config = dict(
    n_layer=10,
    d_model=128,
    n_experts=12,
    experts_per_token=2,
    d_expert=256,
    d_shared_expert=0,
    activation='gelu',
    moe_layers=[1, 2, 3, 4, 5, 6, 7, 8, 9],
    router_score='sigmoid',
    normalize_top_k=False,
    routed_scale=1.41,
    balance_loss=0.000176,
    balance_bias=True,
    router_logit_norm=1.5,
    router_bias=True,
    init_std_router=0.0172,
    lr_router=0.00107,
    vocab_size=7648,
    norm='rmsnorm',
    norm_eps=1e-05,
    tie_embeddings=False,
    optimizer='adamw',
    lr=0.00285,
    beta1=0.9,
    beta2=0.98,
    batch_tokens=[32768, 65536, 131072],
    seq_len=1024,
    train_tokens=402700000,
    steps=5510,
    dataset='wikipedia_en',
)
Below are experts of layer 6 (counted from 0) of a mixture-of-experts language model. Rows are named router (the router's row for the expert), up (a neuron's input weights, with its number), down (a neuron's output weights, with its number) and show model dimensions 0-127. Each number is 500 + 40 x the weight over its row's rms, rounded and kept within 0 to 999. Numbers have three digits each.
After each expert's rows: "gets" lists some tokens that make up at least twice as much of what it gets as of all text. This comes from a sample of Wikipedia text that the model never trained on. Tokens count by the router's weight.

# expert 2
router:460496467505490514495501469472522518495555482504458464471471545497500425527517591532564493518478384513546449552490483446526515523530533479502419467461494529505495541536461463475515513552469574551540524478494512488452516511490518458433492452490546446504441486498563409478463473515466459539551477483517522549441547582494481478467553479580458531593553498521500523473455439605522443471484
up11:547504493530531483549484516466449557422519456519474450569541552481482497521528489481490513437496424489492446546499540499547500470548474481528496449458481467547480507479513551515543499485456470575512485503510504486412501521498435499468475546459567499497485485493552571540464488468569508541543481487580609482475516482593497472450536452474478439465437481553542532513593445519473403524454
down11:460469454452564549554507468524537448470461474568553534516534458502459458490546439555526467538505568557492559576510525540550497453445493515490506558519488534455520505462506457496462505478447483481579531463520536543541486479491505488509514515485447422551584524484529520530447460490516532439420532509454507469486516448502485442448457467545576507525502488447384546545522535533514495546434
up12:463534420539469498543468489547494491421589478482504453520516460445540559564512520476449525461573473581478494553464513545519540493468443463517502516484473476563511476449486530467528536552473502539464578564496501570521487532489531540489457465461559498535557485497502523536537483482498520554557471539555543544532500477478550544516577436530457413450439573510509546546515515448501479494428
down12:502480505460514483464509502510511485505546445539565556484568465510523453415531450522475472462519460537477490428580509527546547522500591485487551545485495486419529485436570528508437459443479470555538524470518531562531537526541506462506549451546487464514549521445512494468433505559460501460460522527477509444423482474477444550499468520475584499474443538403518464433494466539523453502463
up13:459436490516495490502506490463486553539574462512562512512503490478486537513481490462468437482505535481475508503481485476437577545557489516533539540434470440492506513556485431513543522493528502510428548479484477523413556464515512537479487460501566630473481487479513532498558396497554532581555452494601520496530510535567509520523554502458512502479532485538553568549578478485450537497458
down13:492547474516553542465501441496491466477496470550508464527456517513515464577493549379580528488534494436442514550465544527420503472443534564499557502472535484579504473526548448494483603548465509455505478544472511478537470489452577483509502554572458470549465533536449523451583494530497502517510446528523505535499556457534462437462482496533441483483452516540524527541475496520540567528531
up14:510527412567536528496530518489508462539521498496539523548497536480494460507498484396498566423542445472488483490476476523479514523496488482533510524470452511565474432513489524497496497515522475573538482559481434516470477460421483408477493499529527447562499519489520517546534509463488467561545456601488500552527544440555526515568433490488533452520470543567551552570529450513480523424410
down14:476439537452451432581476490545538579482466474412543579444483482544494519475528493560493511559479482504511392449499431542527491485530524488530458490518516457410520509445553538583522547516485487471448476465521519418458484529479497536552455553499511496465557498468489453480458524458524500555523519463496515401425509463489510487512570494518511517518528480486515498475557521481446556551447
up15:572501490498551532527529514536467518511526542482474541485469562445473491512402485427463515481491487522436515475464462493522504504525540527509553526485519460475489517558539596492518458471471461443493474453458578525366482539470478533456496525514548467491474481565557569539451477537534541550518506455515516493506413570468469484446475473412500492524465574488496506456493462414463513453445
down15:499472497462502516504435557483422509535488512471476479462358540452437510479464542439452510525546531558531459470515526466504495527458482522533405469547513495572485503490484493478513510514514528517498545520497464496528475517454469510454447525463482511484440556515510527471535537464561490531433543455533504602477506530435559513533402488473565531479517501469463484512495482592538519385463
up16:473568409522497469498547512480558510461484542494588516478513456478420491467510547479519523446498529495520435449518448477495452508537530488457498424469545494484440480520557547467495516531434532563505573536486534537473420441520443540476361432485512488482509471525485555516495582512524549534550473527580528491484497508526483518552534530487494491564495522527554509551514544541520533470436
down16:484441509481524444482480478431560473550459476447542537529562473494579538584510546532506528474514445488530491455481587486492428463493453539493551499511401534543455499530425472464509483457520503480503490542469458483487521454543525523476441565491553447500512463493454480423517517465442450571509557513468503531499557509496550437612496544542530501527503469464541464494541520585508493465474
up17:600495436592569531534532482463428534543520520532500540491498553491432471534445506533516543453520514504526485539532567555528507431515538486541513470503508471568484487523497546445470461537461569457510523539530499559484474417503480529508521502538549562460462501558499475475527532566502528566498431509481528485447449512581548487559473537547487511514513574537531524439529463550535502415484
down17:552479555534506487500449549450473534539541479407529484528529490540518505485486420461509459617555488468529438490504530479447469488526510503467621512512483489459505554480449489490510488486480469548523521484474496548588529562481542585566516494529477464447549515469460482457554513479490540599508520516498536492509510500465421539440488464492553522481526422451483481543445560507533497568469
up18:465514529616523460477478513454464549529497509504466538533516542466473447470456519432524524423497479468482488537509473499494572449469472449489515556528457471497525479453510463506537508540481486629541489500410497611470490503569526448457481490522527537542513436475482487531415513534496438552541549439550521532475521495491525453513514550487526462519518538515478537537584477491527436440441
down18:507466489507481432498517533562480549476544480445475509515447450526534557498553533471585433480484536508498581500408491477418505546460469487480442510484592494515561493479419555459519501455449476550448423487511489538462483487513524574554484517535487490457512508460464466482493512483565415517530494446550493517522478478501538419433517535513482476488578559486505479488504500478528575555571
gets: " of", ",", " and", " in", " to", " for"

# expert 11
router:470469540513505551507527454505464406453479521549573509529473520516441462464451507512527467504454512381502466498481500605489506544489466527448530543510521531543502512545543580414476474401498497530515469484523483506485474507527481495452507547530465491511552479507511453477426483438434535553598446494508551440560462455511525499507506508446565532424498506474547513535503564467502498501570
up1:442522467536509500547455542532525480513460498430549429574513514468508451418413527449465526518523453534428499623481487558553477471565519473443564467489514499536492445474446530450470516480494503520535581467506528517557507472564477506499472539474476557524575497495518492517475462508492468527545496524561499546556535467527521488606553511453439492460509476473519477472532467499460536466431
down1:496516528460464497495493555475474524512458509501465506498531428519521460553493510509432518497513537486503524547576556476468491577484525555464501480542505543503511486583464540500466461563470434514525562505509442448517347465511582493463468491429555477530447492538455451494459457516581541494546539514512480529546577539520527468429556516513515499485551569483512516475468512447454492418537
up2:537537439488531462500495523535458463486562467518477500549546513502463427523497512520489535505550489569516529458434464461511451535501373456525565398430477523527491524477519559441489562469498508553537536486541537536464476460478458513559478425423496485553542489515524548577468454550487535595485482558557542469500432534504495498542553515496536518486481533548523500466544521495445503509461
down2:444524510474497474446558445566541446413478510560574556513515523446498478520452540480489536469461507544508490547495536478562568500506478490553584471477469488530482535451482622461492517477508490563495553535471511505541479529500498509428419469453506511458458505482485547546484462540541459514606442501586579454481482500523507512555528493465491506460488521534563510503566524508483464453454
up3:436482478489525446523465498478486520449472491458518491580505495458505512549482503462477493535565563555517558417488481513479547535523552478509550458526470479446534468570512513483492488522508469522576530559447531505505424484523492419454466491506385572500497563500571590544492473571472491484520517579514501495520552509572540515578587482417520468475475487443540505512517471505488529478522
down3:464510514506468471473512459525499464482480509546519533586493547489424470540425500482474526486521556496433513480498487499527518519482493513500654435512561378512425435473559501486505551521551462531480509463493484502453448509607536499515498490492489509477505567491498448547470564540480520567494406502446465555509452463532500514510499506490447462456556525448521537523518470458494461525557
up4:562497513529542512538483480581536475500560487514535498508508507516439503478455481501495534501511437491497531506534546588473532476477473517487581519538507428563474548583511613448449491458477437482496490513460495464479518526575503508477492527465453506516483569508512456502430424494513546528534490626516594512514519454478624463509472587473495517502478538538527512490504500437520514492508
down4:497425527458491558428451517501502562521482530484466455514536510482501521482525435469521460478502511510500549477366567472481494468500453526548439438531465456513483449390461488482535543510535508542462442512516491510420466528491482545437454504517498538511514514566488588523571512530452491471445534480519513539515564402476512440545543519491490478454441541543494528511486511506466473487407
up5:505482482500564543566519520445439568444567565527529549454547546505454502497444502535509430426463540471509454489463531553467509508596501503530527476487484535552505477555601600530462476457477455482526467494473490465440527513490447513458521616522556510502479470497502520516473513510463531503637514552504493536513449498570455493517537507490510481499496533579525500496474473485492470473500
down5:411454518481447550569506556482516480526466475449435474584464482501501463534414433529593481547555538484531392494513524440504465514457517548522542531495560484473495501509486498576415487495489503567512495433485455523506480455492502538535545473457510483517467523465503456419491578546503488513514545430488482487588496533531482498534511499504488554501451501494406488438538553514476523504487
up6:499486450511515577557432559518462456500530598476453522513524459459538474473510481495484429425465529455478470483520482574538564447438562513478554442561525522534473483560569534457467479459469480545527489548492513455456497440516518477482504509492503459482523469491484525482491442544493527566560476496481542461500515546604510518549482546483518497452437524555566581505513435541532431477466
down6:452530454482480428464530540588540431466438439509487552488516536492555477441494642483538443502484543512468524471518483508455495557530450516486551462584480495513490506495465455446481439483491449523534447539531469543475509478497496505514522474491475475419452526534430499551451506467506383526525518518537461444499414490541548534508509522496568554482519487453481528506505451481505489559457
up7:517492461497537516497466535539458518396559475479552568518477458478478438538475472513492486505473532447439495431540520458487486531498553488550546475554553467514485449485476552559473529538499511448556492521536502482453497565514494522444523530547457453532480495531456531552437464520601519522472455425479496445557459541485508512540458611437494513423445535575476432448491480523519467505486
down7:500571567519446469507472522513564545454538449468506457537517435508568463478509464559424504526529467467535445463500547515499567464496466549474547487484500546415513573489467564453507523474507440400520461567429504448382481551460521518532463442460505528493491473493457509434471520515462501490484530454441465502480481459486483471535577472496509498443475505456523495422507505509538437488493
up8:469507475504475580518464515537558527528505559492531511528506570458465479512497493486443449507607485491514499489563513507531533538476544454483526495501494429540479497475468533500454480451463538596516512481520476475482488533502475497514390460482449476516535420511541528506422417474540474542542482536562573548556482512499545457509497620470529501455540525452428507394518518484505442498483
down8:500522531517477416512516492506493516480498471477512487553483501491542425566486464545534489540496515454609467447536500462503491502404508471457593433547471468445597494464504513561520535446529527488501498518535430459545475520505568474510403458546447441485458530492526495551436478463497515470493465506558540521535522509581538526518532461431455503474541453460503461508446501419552522490512
gets: ",", " is", " was", " he", " it", " also"

# expert 7
router:517507519542457503499474500503527561532532518385447496506451501515515472497525460514560551573442522504490530490429575459502505433431512510456483512484583534449569545434485477456491510550550457409516503429492460445492494509485489421534494464584520473464508476460524510457469505526496553452441491517490502578417573503467503487419483487522515508485520470529466448462460521568545477466522
up44:502477468511542439495510533568479510476508523399491554482531517485479490477498566530461429474550476534511502475551499481503531554545461470565593471444472529465486496520509580455548529505495448542512514572516528511450439459526513531503505483518534483588455565506540500533522460584492477586527485456493513479470512489555514501539578511527463454484407615516572503485504507477422537511478
down44:504486512488531507514495539512501446489486548506614529486528533480527492483424531440428552493513503487479478443531529509575542565473530534488446430472489445511487486539534565437444473505536543549451470529462529472453470481486537488498497439485483544538511532505546499519498523527497526450493424510574605493473435463525544561543495562493515448460503541586459488501588458534491535399498
up45:556477454524542535550512534550471513494461464461538503537499478479503530547446500493465490479543514509500512515586495504478486535554528460440613558519475427527501509537507518458462498505465511573491483526451513572481495567537523521497485529434513518509497499555500492556494511446543449560524510612564567502536464480529594496573549483477446483526418546517496482525549514541404509478423
down45:499448403454528498569533502462478567450518547476470547588548502531554506454501542550414477498478457500535443477545512523460535507536546505535533541542521509531484488454513511532467505528448444484474516473531528494563511524570514461513515509491515508473538492569452495516534480570471437516597572534531469513537521429521543484495503474529445533416443434498517562579543466518546449513449
up46:483454525491530426488453534527480469475544591502542570502606508438523442487473514492432492502497562537475511466485447518486542581533510491522536480466492501567547489574557503500425521479495462570563482484452512512439461485516567458467516455447554549483444554573546492506512488517505479546538453551543533446430490492501443534520524540481508503538404492562501525467532510537444465495497
down46:578499461496500522513487566516427483444549484430481542493475496416489493524512476495509476448561525500545457470509520495528503469495547541507401558478420426493491525552549519524456485438510432515415495481525504569533511489469430519440445569516472499468539450507557537509439532534475445514513434539532553528548500525448569479475535463482515431516475499524494504527535558486429470421496
up47:553545463493491537465492547522473523448555538454560444574514510458511519551485571420486453461502497478489439481498503517501584565522533468523592465491460472626527502511553498503449587491488542541476489483522479556467493439477574476469451519420507537569400468538493589443488463515535543526473530520539539483481513481544521527521545490504471502541514515561525508509536489513475490469507
down47:557571547497508383476505453558515447410476468589578564485579448473461579525501463471438530504473471562503534461532486480507521535532423445531523446489496490523568513473490502444491551481550532503507487483508469482537488482492548532502452536440531491503520497493547508516481516571593465565485508504500551451442481505490492521471509500503576515515504512545487459486499449427417470467517
up48:487537497507520469529437544529447459459505544503550560522570522521449475572484556458444482492463522487504550509488527454486557539488434458470549429504403429532482490494486583473452479515546508634497530463489522554462467512478538492475469413444474512513511496513544544536499515474559453513550462566532498523478492459493517497518506416428451521478493549499587526492553498486487491517435
down48:522508476535505510533509492457495471438553534522541524451458507564462555552466509458495534533501547475533505531511435522490499537479473451527480472424428452467573560444435518460459467580540467580556457520474462506567478529468605506415526495475571508523529499460434466446454485454442449491481440505531524421469502543539566491478537487522526457462502487544505490479459449475469455485479
up49:533497452573519471532416527500375520489569541438481551512493635474475483473457573510493464443496505483454491495483458549537558549497440496477525431484518515560475464548515553487394473488471486502537458510466519556482517487499529512514501507490467504528482478492497528546472498618499461534496505525551491465496421488554477521500513519453453449502478546501517497429499444531458461506431
down49:462560482432472459491496446535490427434387559634438522558547487523506465460439520437475509484485564494418481475510516493517522555482525494542547489433547479562439519450497529523457518506507467506471522459526459498515495550500545416496514497508469502551520465518497507512448440539521460503476431523487499491425483500517532538503497519487465455513399588524511439540528512506523505502516
up50:454560484537494509560465535567494442451575505531535581566476492499517485490484467470440479469469537476477518373504417538511556546512541481536534445420491482546524477563561493498408473490479464509543527504501521561472451452560514480488465486473446526505522483523530546479540468534520497585516443550491509496419528560535522522543511554491468480469453505522482534403512495533509523442509
down50:509469486437491487514455439503496526565421509402460461504434553519477494446465522531538592576474442392517500533464440454524488439508451497491458485422543534477465490432475605558518537479495480513486480482447482511485515481507486521463534445504572547470476571526437530494501454516487549523503516473541535572505530504484439549452437492523490490505506503520502529522426471541537534535476
up51:458499478538516402554534504542479524497501577415598554516498553436485501521458496541502490488529461547466474542509473541540516497509452502514527484389459480579508514544536504478415536507456470541474549508468457523446422509517455551426500503475545500499501478532534543553481471537540484536501400563491524475478521492503482506563544494442463481478487557491553519514542418539455480493434
down51:490434545550521465421575521550493526539552490456532579516486587461520476495473552474454560558512522520588479474494489493519507519475468497492487545511456464543560524471463554556483524463508429528488500466465440537514406540515504540485527507512533513437513522467548479542546484458487426509532483511413439523544532486447504438479474495407482443477504548499530586455470571497513468509461
gets: " |", " The", "19", " (", "1", "17"

# expert 3
router:472449523470542543459512505570507467488488506536555452503526539431521535480483591466466515440499459473480467559543395522565516498510543486486535509469463434516501467513444459528579523503425436541533429493521480492544526536610492539492461474466488546535523466506539497543577490451500430529511442492540517448566510548542486486517479509434496540519453483453537551514509469496460596526525
up152:515463476578559500450494544541453464468560497532581595468483520501521408434519468494461560490470455461485490485489450553549531475475469460500573508508461512523489502447480442498436520468478453505534585517493443518508477514549468469494455579447570571494516435472497506502531478465599475529486500534530498533560480521477509534545456453536425419492456537461519540537529499453498483521465
down152:450540528457532541458514452498521461527519540492413622508510577451581547559476535534552501524552458544509518543542550553491538478457460541439484526530480482595552538520447503492491532480573489517484518494530523486550512432546461446486521471419485570526545512534432432530486534436486484448464534465545514468466488519496515525513513530534496473521549485498504473478450485556583527484540
up153:524513439492553465597493557602504572503486447491568510577436532449437470420561552488499541438478452454486459469461510544469507522524496447478519508526478467533508515439513485501560529520521508528521588444462499556496509530521455539448418499447460494496458501519556566520491509478517442465517483485513511498500526527555479576483488513457434519488506519474520457466572545523450499440434
down153:538520500471519404491531469532484484488478527518528482525550478563497515521511546509456409482451535466541475410510440524546520437426458461524460498510542527507491437532525479482487495555572517466484493495537492454497491537540524452452497413585468434534550549458503467550543550438488437477487584512511433520488508479550549428551494556431514520466511567491482541480552559507452492532474
up154:453442474539485561494534524527464567435451521494517473577508560456475533599513530465483498510522480538504462481476579485499441495470489475520519498500504481493453486519470502508546551501414462552576457509455527558508456454523518547471388498474530465442513471506453609517485487550458498519466515457532494464546449519481586491550517563460446446589440470524490494482533473516460546477494
down154:497523556550509456473543463490450472492485469451565511498532523542521538534529542555376509485491439446547430450467409438496452523562521483436521516515521497497464587519445452506452481498525483454531554517498496462456532509554456510459492489537441511505495442485460499466442516512520493508504529523563456521419534542472473537505521516532493465556379490490475475470500595549527510547454
up155:568515494471532457548511546465531539491535487444546427478581538470446550461465528493404502500540509517467502512475566612548470430533532469470545498521527438523502465459486537539528488510482512526505595541507587526469495461495503490522384516441551509466503466564482481534514512474536484525555549534572515518417516508432555553459501517563491497565485474523512507493483518475522550484492
down155:500514483526603484489436432528545502485545512483509499519525542492504530573468519507541457451565438477453504532563491569464563449482519587445473479585482469467476516554527527457497526494506492478506531505511524539537495491517525480454512533574550505465471532514484458501440416514501475518538421497576475450486584529510536496564496579482456540535528458517574514490517443496425547469422
up156:504509439520531503552471522540491439498528539473553546528522560433501503466504509448501551552558459456498485555525471474462553537489451501466502513547451436476478496504448487482554433485463477493533463519515520541484467447501559516479434527486546584558571470521489481492488479549533441515496432567527482539553536613462472492528501578454542467532554555591456565441489518485472481443485
down156:457610514505473488481541477522420480510507450505520457488467465510508453444523498492482449526513528563497486469471513450509497469511449549523515524558450491490478541490496454567534465444501460539535471426448547542449504475541527557587577499458493521534574491533531498486533595456525501412523510446483476541569472508420477480525486494578536500579500466410545446485485499491469525541456
up157:475499520536543442510521510509531553495475618468505500516522518415505425526537494533442512514502553507497514490509445541474525477519483460465562594433501511489492492531426497412488483490465485523554516477441480601506515506567567526485528489519553482532515528504509513549492429487502413540468479541495492409552558486573573524569516535443548479522520574521511523523526508478460436517531
down157:457545557453464452483478401387479494547533429519489497546494511526604519485487515476513514586511473503491443499481491436484482551411457564496559498507505472557538461482556510455521534571472569513512516483484542454457458481494470523529504479454504528528518510601537453481453475463522526500570462536518544494488491576497526493478525469454442570509491450551512457431542487517524507529540
up158:522435493518601454520491472494505477547485596444480530549565436510521572520487500546503445457470508488488526553506423476552491554533529434509503483481523445472488461571478517438481523543477482575471542495469516554462561436532463518449447451496532560427475534494545501467502491531562483560511482484520495474467467511446493565599500504497572487528530529452541555494552457487470476483442
down158:474545525463524474523476498510427487432552487623511479587460510471540522488473505503529486511492488496449470429518522489441439478492497575487518522483544492503533476493463440504503509489452574433549566422517538493467520460455553533562457564491543401494525511547467472496476466490533493432510530494448525495474492533504432533442483561451557583549465509507457512536455525517416506486449
up159:443544478561496457494448500492462585507458498423534519483519506443491486437519463451498509528530422541487444513566530479439534448510516477551531512539500497453489514538654540501510551525536428533481475540489470507423502447492483529460500502505515513506494549566534557490507495618507466535502499552559519510461478512515546444480536575530545481524533528535449486522521541453520496449572
down159:492465491535497491459528491531567492526570554493482467467572553523478496479478476557490476535479502467516561513487495448468434488507488477553503479431578529481578520449485473589515531473458552515510509500446489519521511505424497492521553466538579452517491509530495536493516547492471565527493524504477505430596545452453484474458518451461547602461542493457546581568410519521440485534443
gets: " ", " (", "–", "0", "1", ":"

# expert 5
router:559581411503485481491527502543503569532463483471534532502517496527474401474495447534442521492560567394544569578518478485523489555562623484499525514501451549487501537532501518479532486550536487494473511526470529522460522475438508487561501536409527472447522530493444537533482556528503426520460498544500498498565484532459423491554516536514513488508517472512452544565441492523497487537503
up0:508438492523506473520544534603444595480492555503490568441528517478497430474485503494490529455548521473453501532506544510455546494541493553460513494484499487520557500507529533545571495507475469552456545486554529527509466506458521425459571531462475542494457494496516417594514519511523514505563487585590528451505380467546580502464522550500519487557516538485502500434536514477488544484524
down0:438533438495500550554441513476477493511482460453504485460485552541462567472527522525577503440522481532548565512553474516450459407496484533544404581439473486558471551539493521530470495397492454488509515464451554543492501524504507488468495477506482529520559572443564520455555464470432491494471525512458457562510496491542475544561510500491486531571498527459508514563484517493485559546580
up1:518501504519437443571447527498517544491518593502478533528515510496545495606500537462486496493458539501442416461538486527591554553466464517481531551561440527523439464449469532542568543526561532533497509502459497505530556447495526432522502531504554520517465447542529490530472515547536434528532373503470504514472528475489543534507488462470543437491466513449484574514533507476537466444468
down1:509618517530486446433553503506483432465474476482502537530511490557492508531511511503457486518501460519490479489537539472578515545492488465451650539491544441469435513520518465459502549552510471533488473515441525569482504488536517547564501494415535527493524498487402502511511452530482470514506484494463514450398503464515409487521505488516502509529419475524511569490530533504458440485591
up2:527589472542466507472454524525529523488522496468512516465571545468462599498515550455437537499491450448457507549527496528530462547516539516456522447446474478479458492498532597482491461533514470560478534495492565492512450386471570436498446456558490491475428474488437528518485515527510534525546520545563573525565496537462459507478592450510478493484455550463504520490579506464496507461473
down2:500549537491497430570487416531461503507470498474432447462504486527486471511459515490483581490450481472518492502553545493512521593473526541536508435501445570490476567583423558486530524458548557529513531576511531458506522526440511537534537569491520488548511472527489479477486537486564514573464459562483535528501464644532470506471443528495498524462529510532487540499489448438509524521459
up3:520530474534506512512441518515428490532515548481467500522535509505460381498523530483472459491499476495522527448520532476478530502470496494557525379522454468519494535543505469470438581472475419484523468527462592511422481480549471438508513524540408563491404443525483484461506416539517530573508453498582548447485492526532478506537471569540564489497540526527501506470516471522490559505483
down3:509577492513509489502467522523505437402470460581542573549494529540490505476506515505504480496493528540523463534526514547519495499538518539499564521475439496501465505524514487533456547481501564534482470534513531422522465540468471485463517447478506486428418455580569568505546473550601552534523521521516546505493366480474524494523454503496451502530511466423527609514516487447476546533521
up4:499438555510505431532461486496469528508495509480502540485522532496532449431413511440527519567530478499487526511515441486497568503570443505503521426419483505545504489560533489545468466461481462469512505544513628562407584532551445409543474502453514428463527463547471490499548503483523499524532503574512467455464484452510444556505516553513478489493527495559464510457503465551475498456483
down4:503460468514515505494491512562491520518448507505498474525523506517485387438571439562524539435429533482455501482563519568401527486478458494473507522559520490501480515512530486503482562534470546569455516460558481413549554463452495544536506510463519505530562560541527526457502438421535514446505517518520505490435448490560461484472477474468566509508492500500450519569425577500540496434452
up5:582454448481484462509479495527406490475535586479476557549597549491462459540524463525487447517559482505493554426462429478460457536484525557490552535516477526506499480549547483497497544492476499473490510491502516461471493441520514584502452519429610414505527526528465495520492511520466536553507449558574502445553486503536494581475483537484441506547515470560496587508510484531508489459494
down5:537465471456492479505485461562480466605526540527379472445526529478495484532584445545468563529479488466558518444503508547503454560489438474517499489501521489418434555496470454521580513524436475472468524486515487467432517493470539474433478472477481548502460572518534421497538499483434471533496524513484472545549484467549500532503535477473461556504478583521480552508598477501466509519541
up6:520515462565493509477469533521517508507441584484530601527501508453435569480442528519523537507541501452518469494555592520553503551539544466567562528570487454493538479538505539454481535441535397523465497519467498522443490441580542530521436495415559557466434416502507518484495506519515486521457479460548540491439478497490507476521572460480527484528480491520493550485524523514467554452535
down6:498511474466529548542562565479453499468552474504501543519472548537553562514548553538564518475487393458594527433534562492487501458451522532543496480529492551477476402501571523468439481540473532533492425502454536586520453454499495564503453537537422454525509464482545519497510512521451490465509452511473489526500538539490505549447536566460492508493574437443481543483502481539469542498516
up7:486556468558480463478463556533477509453457539458535502571491453453487434497482555490526492390503508477474515478543446503555524580473513440506547470436496466558489547534511493455495541539464600520521527553445489509469468525482482523530516572478504617537536473536474531522467471459584509517566485487556468453504550442449511441501434540433462503499509505533455505543518509466488481481562
down7:508508514537489426527424463524516581455544487434506432523443471522551488547472559548502520571472587446441543500466470506439551564504456510532481519529464425531600515446513514450540491539516469464541507585392492506469509477476520471519462526423472509477546540511527506513492486535507453426463478470574500431482485482467466482506475489463533415540530477475511521532543508527500515505523
gets: ".\n\n", " the", " |\n", "\n\n", "\n", " a"

# expert 10
router:568496518495480471526454444485470451495491450534469445466507454540471618610493481491518435490512535528489446490480559440521511514469420467517500421517549495478479532535560530508523503528540502428417575489462521479537519438459485479566495525490491471483510528507486562535520492522518525500451510520512515563406520432448488489485516431577556527502569469504475532494491504493497472549602
up1:494518435538509516449480485522397516436531551425533479501480478495527515552507537520529521463475511532429472504497527490540525492550500478525565425544539465488492464482573508523483528526456447515494499474467517553486510447461502434533499628479479505513468479538488560560449491578507481557490465522563551527536475497510612568434529544525553481496559524444481548425545473455480501532514
down1:439488485466556469483514496490565549521472440479499508484500513510499528550562453454445450440442492474463414492502547500477454470475507467530543529487521464448493480538489419481554451503451488438468505559518457518472525553563535515543537480544493476536471525504513519504451490543460500513462432555496494479473497543566412566431442470536521444543486524494402440462498469510447482567392
up2:503556477548553451521456473541459417429534506516490499514520529471539561513449458500492525422526490507430524474538571521527502475514504502436548444561500495537445498477553586486546491537555524571498484536434558515524545520461480478535506562487482539591523457558522555503413442500561507517484474516496527520489491560501460560614541471536472474491490555530468477493570454488512470481474
down2:527476489565467511604517491491500449471553567523489483551484462485492474584463541481507483568524549539477595459484452545518499424558540462483574527466478524538603445487496502460459532536517518457548504521448455539600467467533454471510487530509564475488504442547469509547462517488452447485471502459466594511514526414537503485466485479487454415476528481503514505520455475484520485472462
up3:519489467512635507508453536544489503519497479474619426539532505468494481451506469392506566483553452593514523495510562492636485522536528491513534511518427531565496488439484539451497528501494530532499492484481546524501469527502513544479453552491489523516508500518533488548476517535497465503567464569556498498486507471529495487563480464478529423493436476567469522536509456509473441486555
down3:512534474486475452474521516535582494446443558525446392436581438496594486530519496506492472457492530456540564491493542533469531532554506498498531476507478546509517498508391536398516516491531481510436455494425519504523463486516447491555541531544554518436567538478486492479491510474570435502545447468507520489442497505465435504498498469489489435468506486493484480538495525416526448568475
up4:417487486537547502490549541529428498467507500531532466557558531471482551523416601515439457472568528532464450461513474482511540511525523524560516489460507362566447502489585539479484501461551535477476518486471593472511474470414521531492531517461492538553522409543539502491478443531447487544532493491516503546537480551409532538480509493505529547507507558532526497522530476500523492494494
down4:458489469526532459476537507490578461480492512497528500465494497462550533486529531511466508490457484519535524429443443425535407495546514504489625523520499553485474465484459465491521521484526536434538449542429463454525537434493557515476451456467462534570436508466500463456481431468498501549507592523416564493534585492475466461539521482558449539538471460460463505529445502502453491541522
up5:537529414549494517485462530555428613485497502488511516535492541454402534570523537500502521436552497476445479436531500492532514620455512445567533513500534524463472497542503571463501533481476479518534481463487559530488500471520481481486425446499498472594487487539468573490475461591520493499491440483522496516569496490475495507477507497471384516518501505468584513497509486523460506508440
down5:534574441491487484486395515514561518436551502549527396501469464531505493499499516493477553522501474505498471529508486562438508507534491446586507434489457460513485528510491505482514524509468484500437500425488441525563533481529459558498440508514544564565493504505580508510467520522518434509472401553556533530433510500471547506493476569436455442561473459575505468456486475547518485440476
up6:554549429521456528500481518490477512491491579487500468539546506449485492543490487453440453501516454486447495493555509564560486459537518525451539553511505516470465432486515459426504556485491553546499500555427473518475517394500436455477480513449462526555466525557512538470531511525513498522541391491591564435476525499527522550554534573461513460501430501488504495464582489497444532444486
down6:464491477481454474526509575452517482544476507413551518476524473461414502518516490478485478411540491468456617487508492577597545436557549504563446518497454449476493579467524466498446508417577507507486544486441492488437525559512480439479528491524459513544483489540518480547457472496530432495529503555531496470525435510474528505460522515504498478519535457465499488487463404443500478465472
up7:504447455522589495477494508562390480494559508468512516513515583479522544525374527550484491487574476457502494507555537505558495470475534556552555488549508485492505499531564558499494498482535503457481515514446515525428497437486541510499504593497533538505467494539552529497467497476532479480542505555553513512439465507585497593493545496523510498494437540509438530513575500534514518417563
down7:437462474555452472507522498532514608541559536442467503559461515516502510462465605483499527493524503503550534526430507501519510439534481499550532496592474537502427539525542517454452584469477481472512453516467420512538565506517507539572511547474528469507576499459491466487452541542494491450434524495508476471461447542474524504527472527462459478469432510479501452522519562581454509439432
up8:555481479493561532505425470514429479448550458492503511502573488474464527518447492516432496501574553576446474477521501508573521522484454459421559537496525498480456470517552596486483526514522514560436478535411485471516502486479466530490469564464494543493471526523534590505542456583511445572491495489561569480432510513553510536497477457529532516564471522511496481500545498421458535475538
down8:404519401482435494493460502585453485489446525490509497568469436482600514447499516491490442486454527467477482495483548507468502493517581547534481475493478399552437489522541590395480480498531466531568494484523459468476551513491545513445538463559516490493465498576446540441481501534535534574473496523463503526526530497508520489492533551511547493464462494533483477545433505543487541492537
gets: " ", " a", " his", " P", " New", " he"